python train.py --n_layer=9 --d_model=384 --n_experts=16 --experts_per_token=2 --d_expert=160 --d_shared_expert=0 --activation="silu" --moe_layers=[1, 2, 3, 4, 5, 6, 7, 8] --router_score="softmax" --normalize_top_k=false --routed_scale=2.83 --balance_loss=0.00301 --balance_bias=false --router_z_loss=0.0001 --n_groups=4 --groups_per_token=2 --init_std_router=0.014 --lr_router=0.000322 --vocab_size=32000 --norm="rmsnorm" --norm_eps=1e-06 --tie_embeddings=false --optimizer="adamw" --lr=0.000528 --beta1=0.9 --beta2=0.95 --batch_tokens=[16384, 32768, 49152] --seq_len=2048 --train_tokens=283300000 --steps=9289 --dataset="wikipedia_en"
Below are experts of layer 6 (counted from 0) of a mixture-of-experts language model. Rows are named router (the router's row for the expert), up (a neuron's input weights, with its number) and show model dimensions 0-127. Each number is 128 + 24 x the weight over its row's rms, rounded and kept within 0 to 255. Numbers have three digits each.
After each expert's rows: a language model's description of what the expert responds to. This comes from a sample of Wikipedia text that the model never trained on.

# expert 4
router:109122129136160096154130104131122109107122141097126140149103119132118110095117136099119160125129156124145122122146155115081127105112167138127099154147145078149126166112124076092146119155150157127099118130178099162120157172125111123152084102126123151182145073157111114118119128098140106103141123141165126107137143120161137111144139103122133169088143098118126118125146147123112127124131
up0:140102100143125132133154132113116144147089148105115118140101122140114133116146130098111095139117083109158156173106152118128144143159157129101111182108104115099142121123155153068118139117129078134142147129148171129084140126168072144161142101094148080159124138127139157110132080135134142143129125091098136128174111145145139119138099078080179123160139118092113135126146125165109134140092
up1:119123115140149154137148151107130126136099152168134133125136123139146111173163137139125136125132137138080110123110114090147147118168162154149146143141136133115140123137149117124133121122132094105141144116133153109101171170137136077106114159177153132131170103115127136126155072122124092102101161139132132105127104135093181168125122116179093142134134113110120161140154147109088134135127
up2:090082127100125114153097140112139180071091168098118152081112157129109111135126123132132114116076139131144153143131097130159113105120123147104143147127137092117101116137120138116149149140118118105105107094173092149132138092108116136177096135167099108120119185199139136112124131105185116139142108179126126110135139147149138108142122140132162125116114137098132112115119111150147138130122
up3:097142149128105139144136118150146108150111142132135121113162116120098135131165170175108169138119120109109109112117098137109144108155126133115124105137110138160117119120129112089143112146119106083133143123140177093123119111151152118138121108196162155154143130084153149145125123146130125120115126165125111114113122121130131183103099121154139093130094114127133086130096135116153117185121
up4:157098142155136110131129129132148117144153125148119128152103130122124133138153145121121129124055111101110168096133165153095119152123169093120137117137145126096124120108116101123123147132125134150096109129126096182141159140086138146164168124109136139117133126117141082145088109114138133138142134096156169124124121160116107089103101105102147154093146167111117144133099155138113116089152
up5:120127104097114144137105099118121145140142091092122142121107113174134133144119145121135146095150151156162086170137153140101131143094134105130103145125105150141136141142113114111156091153162124113133160144132120157086128156154136168120113123156120129102141080150078156167132111124124153155117116142112090121157108116144165096112180104124106142118149103098146124169108160141107139105118
up6:117147130153110114126100124134154131137118100152146108169139115156105137151134140124097123086101139116097103130126159124129148132141161097135161134108112158118128114121084106107150174132133136116094120085133126125133156123127142178153148126135099161108121117096095169167129123123114119132145127124112157132161119115133190148118123078114122154104093137101119112152161142120053153154143
What it handles: Dates and time words. Day numbers with their comma after a month name, plus time connectives and ordinals, such as June 16, during, until, however, fourth.

# expert 5
router:131125136137192150142098128159122074119111137130099158143102142112108154100121115122120125129129127154126121140106146110083093094127131171190105129095145084165166148142119105121125072127185148147116129136129079151149150145128102136131117125143168085144157111120183090146128102119131113122152108120124118061129115125124112116184152137117131161094128116117123166085142167126089139145109
up0:144139148156116131125110101128168147102099147102143125154119114150095131109168113170128116190078106151119078113127159138109155142135111164132129153152097160116130084083156129070153124142180079101145113147136193125075143166175173152120072141121197104154141114145138103163128102122150134088113166134148138170153141121058130179108124130117161170147190132121139147128092155148123153145135
up1:098132119144120134137135084169126129136135118155139153182129121122091118058162135121122117119089088158132168124142101139062127117135133139128112151133126118137128088156136109095133180160142099086094136165157196161116136097125146124171100188107179106123118093116144100129122098173120108100142116132115119147158168113113129127120097159151185193127106141096118139095118134149120135143136
up2:110108132119138164120128126111121111127137122117144172112133110162149162122114171154128159142135145132148138137112091123096079117134111128104113200097159157140119179099127121145070097085123150165149180156110095133142174138137090129164163121111122130111177131130140148155147108176096185164117127150113130084174128139179131091133131092128107117139083127164109105152130134155133103132125
up3:140098135101163154122135130093129114171089129113136064092127110127099118153128119115151153167139125172127111127109076146155119121125080142136156117113130086146141188149122112114104105127152120117102153131118121137098098145092114111108142170154145118111117110125155098157133085136109129110142087168119097145067107166115129108127128128123149115132152107101148100108162138170125103133071
up4:153116165147134123117137153115135128105159135125151096128113131083116093099155145158092127137091116145107116129123117141103122143146119098119119123157138140105128101131164165103158149144098095091134126135126182102099145161103162160117125134133119157103112128143164114120137134137164142110078117142148154148105154103124141143142134095069138129111174137115156203087095149126105129152181
up5:128129135144114140135134140142139135100120168152105142137116102080152101134135142130116146118106161120120117122090132137156101105131165148137109108134133142140116105121131126131141113175175111145099140143126130123113148104121149127110086185144146188126102147138142088078123126108119137101166160136164133099102139122094094141088111115110112102155140136132108155138118136150146139079187
up6:108113117130158158134134061152109127123113129124136132138134124104119178105150104106129132139142103147156122139141121153108100131122121144116107120138136167115114129100086094123120159149112136115108117171166166128113127068135124123139107140128139083157122140142157113141131112166131106106097099125110112150122159099158117117171115113160170106158133082110155127098127138084136143153129
What it handles: Sentence-final punctuation. Full stops ending sentences before a line break or new sentence, plus ')., ".' and cell separators in election and chart tables, like Won; —; 2013.

# expert 2
router:143136152128171131149174127161103116180152153116113141136112144057133170109076067102141140093145140146113103136110145158103080113102146150159099146101140097142126113140134112112096093105118163147119100151119108127164178112103108117132124090119129147149105093098142119124115144140125135120132070142132072102119110089155132116149131094139138125123158125119089155112105125087136174093159
up0:111120142117139172146145137136157144159102176122134138200104140088121147166110116118158076134139130122127148142132121134135109097162068162073146101119106141163153121153127122141169106112136098097140106107153095140162123108116090086130148135134076113103111128140109126143104113121132168147094080120151127116086147085139157100129108149132144116134118117143169127066147098129138120130157
up1:119116144122126130150081189127114154147142155101157124120125158099149145138103098119128134122106185106156107167121135190133098143134141153105108137113163115172151131109158126131102099126126131101134135078125102119159168139111146142104123146139134134113124115133075125158124168138112169147147098147137100074111110120142135129125123130148126127134108121075127137153160086116147102129115
up2:152150168056144184137126155088123119139129119104151134132071140089125107110107138128144092114110141111147135151146157160132141149125087160086112144137145115143122149145129143115095093087128124121164156067127085137147145119135134118135111138118172136126126124182094113132143162126117171131132069128138126119137088092135179114130156156120153146124101130085137132147134120135145112156122
up3:091154099126131106127112116139100136169114119097139072130131161160103095176125138113106127142138111118127127099139125117144098124097131156117119117142118130166175123121159132080140153120105129142162123156131144110066135144140091103116166117119135144116132129098155136154132095111106160156178094072116140131183110119146144135122117066118142117136110117122122110131104094137129120108081
up4:134151140109098113136107101138080095145145149138119071133119181099140132150125136120116147150098114089120137110127136079199175166147105120163098149124123145105149142151139180107120137139138122158134156134135172117097128159105109109078176127139119114111098139172118078122142113144119133153128144106157125122106110156148131110103122092117108127127134143137105148129145138176161142128168
up5:133099120144130102135162095157097105087136119184133171143153154162128136086162149100172152116147147112122125133116152136112103121106147096136148113152131114154103095145094141134115147122158133156125100167143145117110094132098103079152120091129149127160119168095122140115121155152137104120098140112141107145128148121123121090200112119135124124089097091130104134153096145111139171134132
up6:084113134159121133127145100117115130140131096079112131120124119151135145094095144137130130142136154154123121150138134116106122136085102107097103135141151145144133103135138096151134146130136130124126087125148117150126113187123109142192129056107115119161147129146120088142132145121100154175101095150103137147171158122092129155153150109099116081095118133160143101121113157161135116126150
What it handles: Articles and prepositions in media. Articles, possessives and prepositions before a noun phrase, especially in music, album and film text, such as for, the, his, a.

# expert 11
router:123120126138147125145145144123116124130116133108136165146124140070112157132115090130147153131117108139122111128170152137150133124121163121154096137109166105116120112150110126115120077125179129147100144114161132155127136122089119164133129137154153140136124141088143107096118099148136114137149120115149124067112109097143165101123107116125130159113145112174113175121127140124118156114145
up0:112117114135127091153152149183130167151188142122149171129141140128151156141143165121159135137168156132144083103157124201146099138143144122138113133118112158159144142143129097144145074102105090128131115162130157119150112118117146081109130120098146097121113087139096145135151140120145129064089132144149108125100124125115143129129121128136103104140187139145105118135120109113147132130104
up1:125132120109110153149119138122157129121144127096104119148145131130134105111161127151155177133109122101075164137142131094151139129109142115121121166138152158119148109140180108104136125092151141134148198137154122166097141140116101138123123157128123148138127145117084116088143097121162138130113097124105106072139105112072120111121103111117115158149172127151117129123142151134104116120133
up2:139126135100120119126128106126098134155155151123108116126124139105131134131140109144138171068134148121147060143121114177154145149109148114146122140123169105113131102136098118133155119066083149128138158120115135144145143105112135116116137127150120120103106126118147103174119121117092112156123129137134130103153100121169105140148126154157110112124136157169123128136093142131120138108104
up3:114166129138130111141131099170118141148156152104122158139148102175173101129147104058172137132179128137134076130143146094145100151138182100132089150124118121174137128134119130114143128142122127112139153182143111159117143131113127132097141131118141095151138076107108166165175133137119096113088146135179066122122153141143138113157138144118116127121135120159118147117069143081120108114143
up4:146121138157108121115155120121123158130168151114054166126142128102119176101128159129148162132163142170140169159138123116110154083137117087131135139152145136131133094094034170162143112145125082103130149165121142110124132140129118131127146134177162158124123116105130147122154159196096089134131170133120121150109098154131119122150113160137122155104118135138141136171108122123131122133135
up5:121121106103137146142096122107154140108132123162136134172127162113140121123136072118158119147100089137089165143112138102143146071127143131113114158128121159118120128113137148130077081136172111130130193131159132161109161102090148126128140134153156136128144184117119126090079088128171136124143099093144126093132101104119143083113115144118139135167127130166119151136148098140156110111140
up6:085157148120106092133136092165103140106155107110127141113104147117141120120141085086125122109126115149178115135160093122142115118124159100146096117089129128141166170112123153164119193108133090105110115095133155109111140123094113157117136117140144114151099081089111168125148129153167157166110136106096124118170159125150113125120151149137123111122092138128137125100116121094107110138147
What it handles: Connectors between names. Commas, and, &, colons and by linking or following people's names and titles in credits, rosters and biographies, such as Fisher & Messer, Governor Fannin, Senator.

# expert 7
router:166114161141205153162115174107130091141088151129095136143120146109114173117114096123116140109134121148142138124114160125110104118126122174141115137123143119136151140159114111105102088113165160145148103095115080133172163122112123119133109162145133129167151133136160130137127119114110144127163091118158135013122097117111137104166124100145122155104139118130108161124134157101105167136108
up0:105119111132154093123104156109110125139107126035166122156132111099136098104117148080111139109134101114088143105117083102108153143125165090102123138084106135107109102111138145126131143123122134156157077108126104108127136127117153145129098122101170178120139133142122138112105134092167155117157179123149103116114092129152153119147150134100123123100154118141172165122120110168163125099140
up1:150189147122068113142142167136208159095144142074151148143143145144154202086135096175110094157129134131152163148110143145113127139161114121128139144174120133168102146107119114096113121152129133123126141125140114119059137154118124117137096148102174153167100152102160144113191137142113160135100149116122156171143131124108121119098129140158157124121133165173117156113080116114098092145086
up2:127118076130118113132098127149123121124143112144109115165133130139124106151129089133139108121140112113169108159115167169136136148085153176141097121129111119113148077146131106111133125087143161122134123187106122168130143137150151152150112126080139116139111117123131130165117141135149154119133143140122140072158115082125151105158136143114164183178117115087109104126145119159107155149132
up3:105076150155159139119084116129074154110094186097093139119176147121102175106118124118119122149178135117126115103140121126128134120150115131125113141143118132129139116105113130115150147153099103129126129132127137091115101126104081124149149105134144116149117128054144115080124106151128075114193145124109137109131146116174140126142098114141094090112109166145181118112102099129147147145117
up4:097173139116122086156129100153106155117089136088120100138122151091133109106153110106119141144113120099135107144106116094110087103111171074113123128105144124118120088146156110137119179159167153133156147092144107157135137115122142136181090153147156140104132155173100126124139106098150145135157131098140140094130128130115110138102130121163126144133129114113068148110123114145125173105192
up5:134115182105129172128149117096165084151105150106130141137114162130208164123143128150140157086144123128137144135144130090116140147134176109092116182120131124130126110151130070113127133123113155110156086149127111113157130164171121146141147150135133162149138113132113116115131137114132156145171125133109136085125112118191126123141146079094138145171079102147059119171114114086130192096183
up6:104132131127146099133134109129086150141071089119102099121147134143108105143087137146116164133133149106142119130139154172116128138169152122141126130096128157105138092110161125080117151112148139174126144087126123130110127078125094126164108109120173148145154123089100065122109120180138127139156117111142134116178142076188094110110072107123112097115169087118135147088147106155129141113126
What it handles: Table cell separators. Pipes, opening parentheses and line breaks in numeric sports, election and statistics tables, such as | 0 | 2 | 2, (87 ft), and (R).

# expert 9
router:138147161160168126137157090155102094143079166120114143137132164101107151106121130102148129091126120140128110110173145122108119142109166173183104136084131088134130100117096131128125115104146144175107080125129118139117125126140109118167098132164152096178127112113145104109111083138089099132144106133143118154121115092142148125165122133175181147119149119124095150119114155107132149121111
up0:107115082116127120142130132131124143142097135120076104124134085098117127133102131100142109139139114153128155165127154117185145114151132122115118112104126136090137115128122117155109144101115135133107110163136129174147105125128112128139119131141126105152114146174133096109132108090159145108120106124131153135113105134083111127173156116154110136112146118118143130161162116111115109153137
up1:096116078074126114147077089169078122100104140137130115066137114114129143095158134110133168120080093139121126157099051112126129154161161160139090138077103100139132151115149166138156104092149126122130123108142089127083158134141080125173118151175139098121116134175107131132095118141117168140127139126147118112123138140156137136160076114142172116101133104139123130128120164141117101146162
up2:136147136106148133134124132117155124134095150128103113107129139121140113150134094144165132094113101139113105121100111154133148137122131129145156119081130071167116187112102165141129103126135130153121118107139112091140126117092086117160135152172125151052168135131183084100120134131114138109125126161122155126131095140168157132119131108179142147166120097140139136144172120143139117130131
up3:159137115137121113127158151147067102140163120149137147183101128133096115146099123136145114149106113105109114107182114136102119142133142147121139088118129092122135111125192109112144133099163160147118093146136066121148108137133079146126163101123115128129116160146098140081135140108123155124158121080134123138106127115089135097150166133129168111129122135134131139176145119083135101085155
up4:101174095142140107133085096200114148123147143115117079126121152138125103096129117127150149106122134104150167151128130128084108122124132142150089176140136126120080152070134117144139138085118120120117135119125113141128149150107115105133047087110107123120136106172114144129102079146147130138130113136137098129166158095127110085168103129118085150112108118120124092097122155140105096116094
up5:136167100130096127149119131133094115137109149129122147132145105142139128091088156167104135091101144128202149119156132135090112165129143114138121151109188125113062145114145146115132143106124148158152122145135133163113176128131140124155131082157146161179111149130169103083143143118107116150098147142138159109205114127121134163140147132128097184150078124139148157155149135176109113085131
up6:105127126151126153137133114136163138120131137131112133189159113099139135137127097155135103148150132116135098161123143128127118124168100101090139159144142133102138097139112163113111128131146124102096102093141130122116142130176173147109136159099147097162158123131092138132112141144153119152100126143126106119098156098088124145095129139152133117121109119129114142102102158122140150139132
What it handles: Prepositions and articles. Function words in descriptive prose, mostly of, the, in, at and commas between place names, as in outskirts of, Interest in, Copenhagen, Denmark.

# expert 15
router:121114107124150170223077128168088117113128114128111126120106140133104169095130086126135132145138115139135105130129131124105082104130112157159097117118127106116146120138099114102081039132142132103103082113153135175179165131125125097121110140121119138143115128129112144125109126139102133115118095117161104060126136128093114114155101099106141121106163112068127132096143147130101146129086
up0:133112126151118123138142094133131125101151105084136136123131138142124118126158094113115125157120155147087147122147132121141120142104134161121105129150136130112155126123141087143125144110134114113148158114144160132105089106113132148114119097110109107127111143074096103122132121152143159143091124114132116153125140084100102108128138167101118134145190147078144146117109111160133135134078
up1:079138132076117106114140141132115133137132100145143153123172092124112113138126132148127104117123111163163108140149105168111111112075093154125118123142155124154125122105136172135168175140118139129095105135143142104115119136129120122100113108103133148131137111137140163123118118093134112110092116107130153131151110137115093160112123147133182152100148127149157119140126122098145092100169
up2:082124110137138174120130117123168134124114114127162090149131162145093170116153164142138141176151095167110133076150122110115123099095098082129144114146119148129119161088178113099070111147141145109156155136138137070149081089153130141091125150091103108135131125121137102120157144173158141116090123130110085163139108111109109110138107125122150109135104112165098123087154133161151139087136
up3:074151126120132139170139099153113117115098136144128121118149116145116123103116116128142138152149153154097136109149152110118082113059126143144089138082112102191116141148111115151106107123180147104130152124180110070114092137118108098119113119111137109171113105127119089143106139139129144133103090107140152086110130088124138136149103181092182127120134140131143097095135085128126132114112
up4:138134125108131163174118089132154115085169110131114060110075174115106148100131125106184129129116136111094157124102138125114140105113133130153137088119080145104145138123073174135116114125141166120170152154130133146172114143131130144161130148155090151110121182125146093136120135137118120145132113123117113119119140142105122120163122096142099107136157082127101121110138133122115134108110
up5:105155156145129156156122093139164118129107127157116115166096112119156133119154139136153159110090181134094098079107126128104124055105126115153140102093092147134188165146145164093150119179160137124140167169151147154155101117096145157095119189130128136131127095075117103120130122164096130137123082082110093123113140159133086126151129170145087149109157092103129156077168121140111140139108
up6:185125143145131081119149122126091141146126116132144136091097133143123107118121148121143142112134147109144097145135144153161123126151093129123134104163109154132095127121116144118131146141098134140114093090078112146138115144116103129114128134136143145071101178178085156128114125102149068129081078122121132166124146116133140123132135146155151090124162120104159117136153137099120151145129
What it handles: Units and table labels. Unit and label tokens in numeric tables and infoboxes, such as km in asteroid lists, MPC, Total, %, ft, plus line breaks ending table rows.

# expert 14
router:156092141165154147178139158148096132159100161069113176151135135123110146106107133153119141122129128173094143114128160128103078125121143136175113167122144078174114123136115115104134117115166132174131085164175117115129147120088117080120108138134122105160170092117162121109127132140103139131120077155130122077137139112115133137170112107122149142116122124162122119124126144111113128127142
up0:117140136108152146155115136110103137153155096130127107164134140100131139139092127105143155080145129160081106145118137157148078135086155134119093184175143105102100111151090133123094147097071174154169132140120136132129144119117101153076119130113106152108114092140107133159140167158098144111134104130111126071131143139107117136153128089119149122132139124147116123118121137133087135085146
up1:157111149062133206141104104093164104135154146166137144142140157128121141161110099156118121108085110165110149116082169135095118143103127097138132129144134106096130100142089124167101160097110136193156110149149138097150124149123104121147111097169114181137105141148167078153162136146141152168161116150158121133131143126086134165141105113151132123133084115137093117130124152179140142137141
up2:110108124152127116137114117150174144113081088125160138176134119138122127095170088091113129180158123154130105063132125171098097118108133085124155106115138110123151111078121120107152168173112118131091101151140176164127118121157108094109088138122156099180179116105153121111104126150147139079171101189098153154148147134100099146159099096122119115089136127115151125108135132108125164158116
up3:119098129131118117124135104138091130160142137143104162152129115133119181115101133173150138149120099090102174133107176112096088122135131132112114152148145111144105101139140134143109139122158122164124135167133112133107108108137157119135127079121105126140158117097162114141132112145119136144120099098142154136185116141096091122153111084170138157124133144118121115135101109106140141130138
up4:153119116133128141130132121163131129096127131153131099105136092095113124101102130128111107129151123135140114146110110155131127093139161127147111079121122122153166168150097125125148084182129134123088173143131135113119139143105115127114170190149143096097115171119115106116162141111117148121116136139119133099159119144110100139141146135127121069132144088083145108138104106111124183092158
up5:137110139140102132144103131146174142144111124093150116125106172111104145131137124129119095168146145144109134144139169130139128163117170098130137119126135172109139140095108116157139143143118140141099144138137139126141108132164107128113131138128160094114137112115133115132109117103165158114099142165137128066142139117110107132123107133108099112131142122112148159148157134103104205127139
up6:146118113132135139120119118132079138138149129099103100166104124098127149133085132120147094092146148087137155158102125116143164144140170108112121104172126147126142089114157137118147094099131150148109161143121150128139114126139128096104173094104111095132162097112145172156143129122110158158115150126122129123155137117184133141140154103133126100092131154154155170146126079118140165146132
What it handles: Line breaks and quote setups. Line breaks before section headings, colons and opening quotes that introduce quotations, and clause words like that, how, you.

# expert 1
router:106122132114150137168099155165108088114099131106111158123135146105166138109089099123119126099111113168105123136185127088132101130099127163161126127133133127142121116125129117138107109109159172168129077129148110127167196151126105122157096146116091124182119094106136116118113127091103085086150117129173121031104114105118139160146103119121157144133118142103129123140180145105127156123144
up0:079137158126118145129095147119134134125147125161120122136133113106145129116121144102089108066129084151177130152083144116099133124124118105092126153180125124116075109112123125162139135154145117138146129114122159144162129109156172107084109124124130168095158110136161110152127142138125123149130137163092130119123076156149114158134113108145126119131113130156114172096132102133108125128166
up1:127107148120098126127126101144143118097140133170039115100139135136139152122134109133120124114141139112180136124081117119152120115100072134110134104143110114163170121130155117118147115149139101116128098091109153145154107148111140133112140115080133150141079108094150117131115162149120125135188116115080138118125117159114120121091125147083124120129155121081113084108098130131109110120147
up2:092156157135132160137125097135159073100155097151127145188111125151113123142187106160138131121155119079149124153112121144126108103118162119145162124157143144176124109160131104083131111135132170127154144176142156086145121125135099179140083170105132108122086122118167126137148093115140101128126122165068170134147141112115133110147128163121128132152124136149113133146140119138130185135140
up3:078169116118115083133124110179118165127104134141122106133129123147135124103127098118105115131085111125168125105089130147113086120073134079125156177160099144125083091096116173152141128142126129150104153102159133122101104104198134091107061115110156132143151119151087119119161148152083128146093136168122135169145100144080112124140116109152099103154119103148125132132105112132167119111129
up4:099127128170151137127128116121119124132103144118115143186151171128131121124120109120135115141132054123115168108094148126109064112131089148085136098142119147111124101121116112150124129113148105159146151173137179142144174115140193125164087112098108111131118114167141112141134121118133107112126095104138153115169175101129104128173106087121101151121120127165148136085114142112185178103141
up5:096141086096137140128083136125083096159143105141169137108143119147152149155114167092124125123155136130117139139110148158121156141141144150174131124083123150103120167159165108139131111129123153120111137130116124091111140176121096181120127141121124094170081100157094169139131131115135173138136136156157099066123124074152130130160118139097125137146125117112140112181120104143118155144132
up6:164112122165123163132139103077139087123151136109149146124090131101144137130128142113102130097115166104119096143131095102124081133125100158135140086083152128113173148129156126151147092098124159133159121132104107147130177155119162110127197100122093114123125086125139150145135168173137104140107112139103140102088150102169115160154149151135112132159129122136121160094119118114120119115122
What it handles: Headings and list values. Section heading markers (==, ===), years, taxonomy values and table cells in taxonomic, discography and list entries, such as ==Distribution==, Authority: Pic, 1925, Clade.

# expert 0
router:137110102180146112200145120146144152143114103144122110146127116129121143088153105114151135131123128133086148097126136144117105089100105166161110129092094112117126139116126127136116074129169131144109121160205109155152138111153111103156108131157129089131152102133139112124105100132136112093143072123147148117103126126128132106150140101152188169126137101174113173092127130130159143133099
up0:123170146119130157133104093147133143119119136108153108132123163155124079137121123176152165126094130125123168138067151091082115113101102129110060124133084127147142171122118116091110094117168129126146103122137094121114105147147149132093113126134093182148162094159123141115112139119125118143093113173121139144154135123156153143153139127156117134107114119107120104110110154147125106152122
up1:100113146104127133150159122157130133109163116091115103104130118131117122127150152144168106180133130168113158143090141107180102104087106109143136117082161126086138139119138124131115121155122115133132158140148132144143078160136146080105118193102145175100114124142120078126114129133139170100142143091132136126122129137106109133185131139093109136135159109103138109082137102116108160177155
up2:080126124113153121128169141114095135161138168116078126125155149103093156136120125130134115189157132131114147143118133098154155086095077134114162132132182135129112153169151115138142102125126126107183122119132114112126102102115124119127131142115162184122100128124141093102155143151115161117159138103126107130121148103095110168186101131109132140143135126096100080114112130132153131170132
up3:152120136110133149127118110113110121127155110097142120132115113106070118129103154166140118140086131135079118153133117172109122120131120193126114096173125125099125117094183117131142104156123159118164065158104126137136128159140149115101146079138105196127092069114118105173112086120139103115105108102130139118200106147119113132115111114149133102115155161090157104151138098126166096137114
up4:135145080182135137145137153122111145106119130113149145137120114124098130163156107122100114155121133136099104129119114120144137160139132147148090125153137120098146142122177128114144096125142134148120100161138127089137126086139138114120150095122201166150129153114160138136139136093156113128112130156123109123150098125113139145131090144134150121131165117139133114129159096088122086127125
up5:088137103164143167147107113123110136117124112114130109169077121184136112118126147113094175120152157151126178127179150166145111098086122126088143115105084141112124147114126103098169114163100135127100105169120157125133150126083125107111133115133107148138114151129098144142076090101115165121109119100112145098118142164139148099136125111101075165088173128110164137109150135139112137133108
up6:117111108096115151138090114150118142102124095120161094156134107122155119141152101110125148166089131120098104126117108169095158135099151162130136128160125132138150180125114127110070112151126126128136147116122156151151115114152126103144109109118158096102118076143110145108114117122172156103139116088172112122121100129140127067101117077153141108135161116100115105133099147130207115148144
What it handles: Quantifiers and plurals. Number words and quantifiers before counted nouns, plus plural -s endings and plural verbs, such as two, seven, several, drumlins, are.

# expert 12
router:131148103157203142199104136142116112184106135141118129142106136112092139108093124109138170165118127163126156112147145153112116097121134169150089128118137093182137150149132084104103079170180143159084144134127093138180151126088114136112131144134138124152111094099143110138082095109107150121121100103151090067111120137152120091176119149134128129129182120151112158110136145142123159101113
up0:141152118120126099169113110153130159160123109156124110124145151120088143138124153087145128148178134120123134131110129200100135134138106094150097098160109168135164103141128154138131110113140124176111111135156109144104118120113105087129139129163155171133130111092184172109130129174132125143087120121164101143147128124108137116174129137151151145120141169080152158141155104129109173130085
up1:050172082116112103121105129149113135125107143143125122118134121107186099120159147105126144118144154096141120125154110105192148140110134116082095116145160154094102127134177162143116137098117120142134169113131119119112120140156110111114146147128122104134106115117103146110151118117111178144147126139085139136100102128127120128135143136080176134087103103136114128173142113164138107102164
up2:117083099133144124150109145124101152148133137101140106107102162080134123130137068149111121120096128171126136133137139132158142165088134180103152162080177090112133134146107115134145171113098142110123110162148144142141154117099171178134167072117086117112145112116146138113078143080137148144161136098143161107147148139111119120181139095095120134158144093083131108148158146136071123091108
up3:106136125133164112114133118114105163171160141106100114149141188060120139147156089149137158153102124206107153100161116143127126089065127130119097120128113110165126134131103089095140133150105127132112134133130133152125152133105146171171119121119108114102149130121114155109093113096112141141125124100117143129141135138132129161131140107175098149159190112096083116162128129130090136130110
up4:070120111103124121134154118146155124194140189122118102135064116139169107131105116149148157132153119084122114137094152154122170094122131131104125126130102096106117115161125103143133135141132116110156155127120135143102125124139098104114119119137130145073114096145126122134131112135081153132168133119138142142114088091146061104094097136099112151120156123130099145148115126140111108104168
up5:100151111117122134165156104157115135125091115158132115135143151105102096107130149128154125172127141116122142128105070150107114101110102114134120095144103152127129131142146114139132113143092088114121139094171124160111100088109091108125100145143141138096116149093124122089135110131104090159107124148114094117168118115116135132167098166131136124132181109094098130128125128135087148126080
up6:171079138118147174173120133096190113151132154153128086138133119128136128141134080147125155116067139153147111142111138138111146139131120163086128152079114101137163143102120088081148140148132120102158122129103132133183158117132144127131107170117144154123090141140164128133126116130117160103129149118153111083165115109084107094159096154114116131129128143138120147099155134139153143142092
What it handles: Numbers in tables and records. Digits, scores and dashes in statistics tables and sports records, and the a before win–loss records, such as 0, 1–6, —, Total.

# expert 10
router:146113123136201117187141113132134109144116157073109140142093154132150131108120110144126140131130169137103133083131147143129118151102150143167123118125125103107152098125129067103145115141181124127126121124143107150155149122119088119146122107129125126159152129135151058146125079099115108131129134194131116118129099145158151137112096127140126196080153133127104180118128185079093159096096
up0:136132137130162170135119106110164051132151118128153096149106143149140119137189106125151174138121110116094156124124105097110138121168134135140100142137091156125154154116159124094131113146157092105141172150124145147166130129119117124133141147104123130106143106155107126121133071121121157134104149115177133131114126118112098132119082158088110120110183101113120140126157173134094119143134
up1:141128106116176155155092119113125094147089130132091124125144131130133142117158119165156203133154112124095094142096105152147101099156121130108084158140099150127137143154138109090139066087137104109116126118125107112148158132185125147101156157137127116121132103099112133141083107126124108126142138124148142104119073143147170140140121118076110134109157120106126104117160151132130118105138
up2:142104142114109124140129115132094155102093149089125115113154109140120115081093147143100179110149152094165111138129134146128124083141177100123114147083098109126091150110106104114148151125112122121124111133122125144142143129133082126161127141143122109132099121139126105122095111141115121085151116138125129141162181151140109146111123105161108104130112138132124095080149127169136152153118
up3:087147108155125132126097069146161140129107127117136159118128161153140127174112110144122149152167175097117139123103089122149123134159115133128142161136114130159140123105164159105134160075122098134118155131125104096128110102093086130130122112144096121168136145147081131151126110105079132125152153154111160120130128154143179143135100123148105131110094142146095170116152098128102162123091
up4:108089124121101096155116106162132121094119113081157108115142129139115131099132173102202108169147160104154140109122158085170087147080165105116071105112139136117134120157104154088126136105189127133136089120169097166132131116163124106111129113124155082133129156112131147136123106127162155125102145149103114123127109163139149123126169100138136134091169067115141133082170149145119098132091
up5:129155124156096126138154125149112148146132180091141140112125093127170107103112134132133161130127108130108115120122127148089142130147149120120097166111119140095111173125108144175132145132104097096167130134133146127114126124123141131113097176132149145108113108153101093105096162173137164113137121131127101128130159159125143164111151127117139163105110125180101122106066121101131113109147
up6:142132112131144137151103115113173141108089132141138131092106113119142143125129154150087124156149132129143128147120119137105088147125150108192106115125174104113144104105143135089101137112136111146072101104148126124096134111147120121125105123142150126133123164105106102096159162110122120151156175155114139114123143158134195132147116114105140133129149184136147155153189128129098138129095
What it handles: Line and sentence starts. Tokens opening a line, list item or sentence, such as list dashes, table pipes, he, It, In, and surnames opening bios.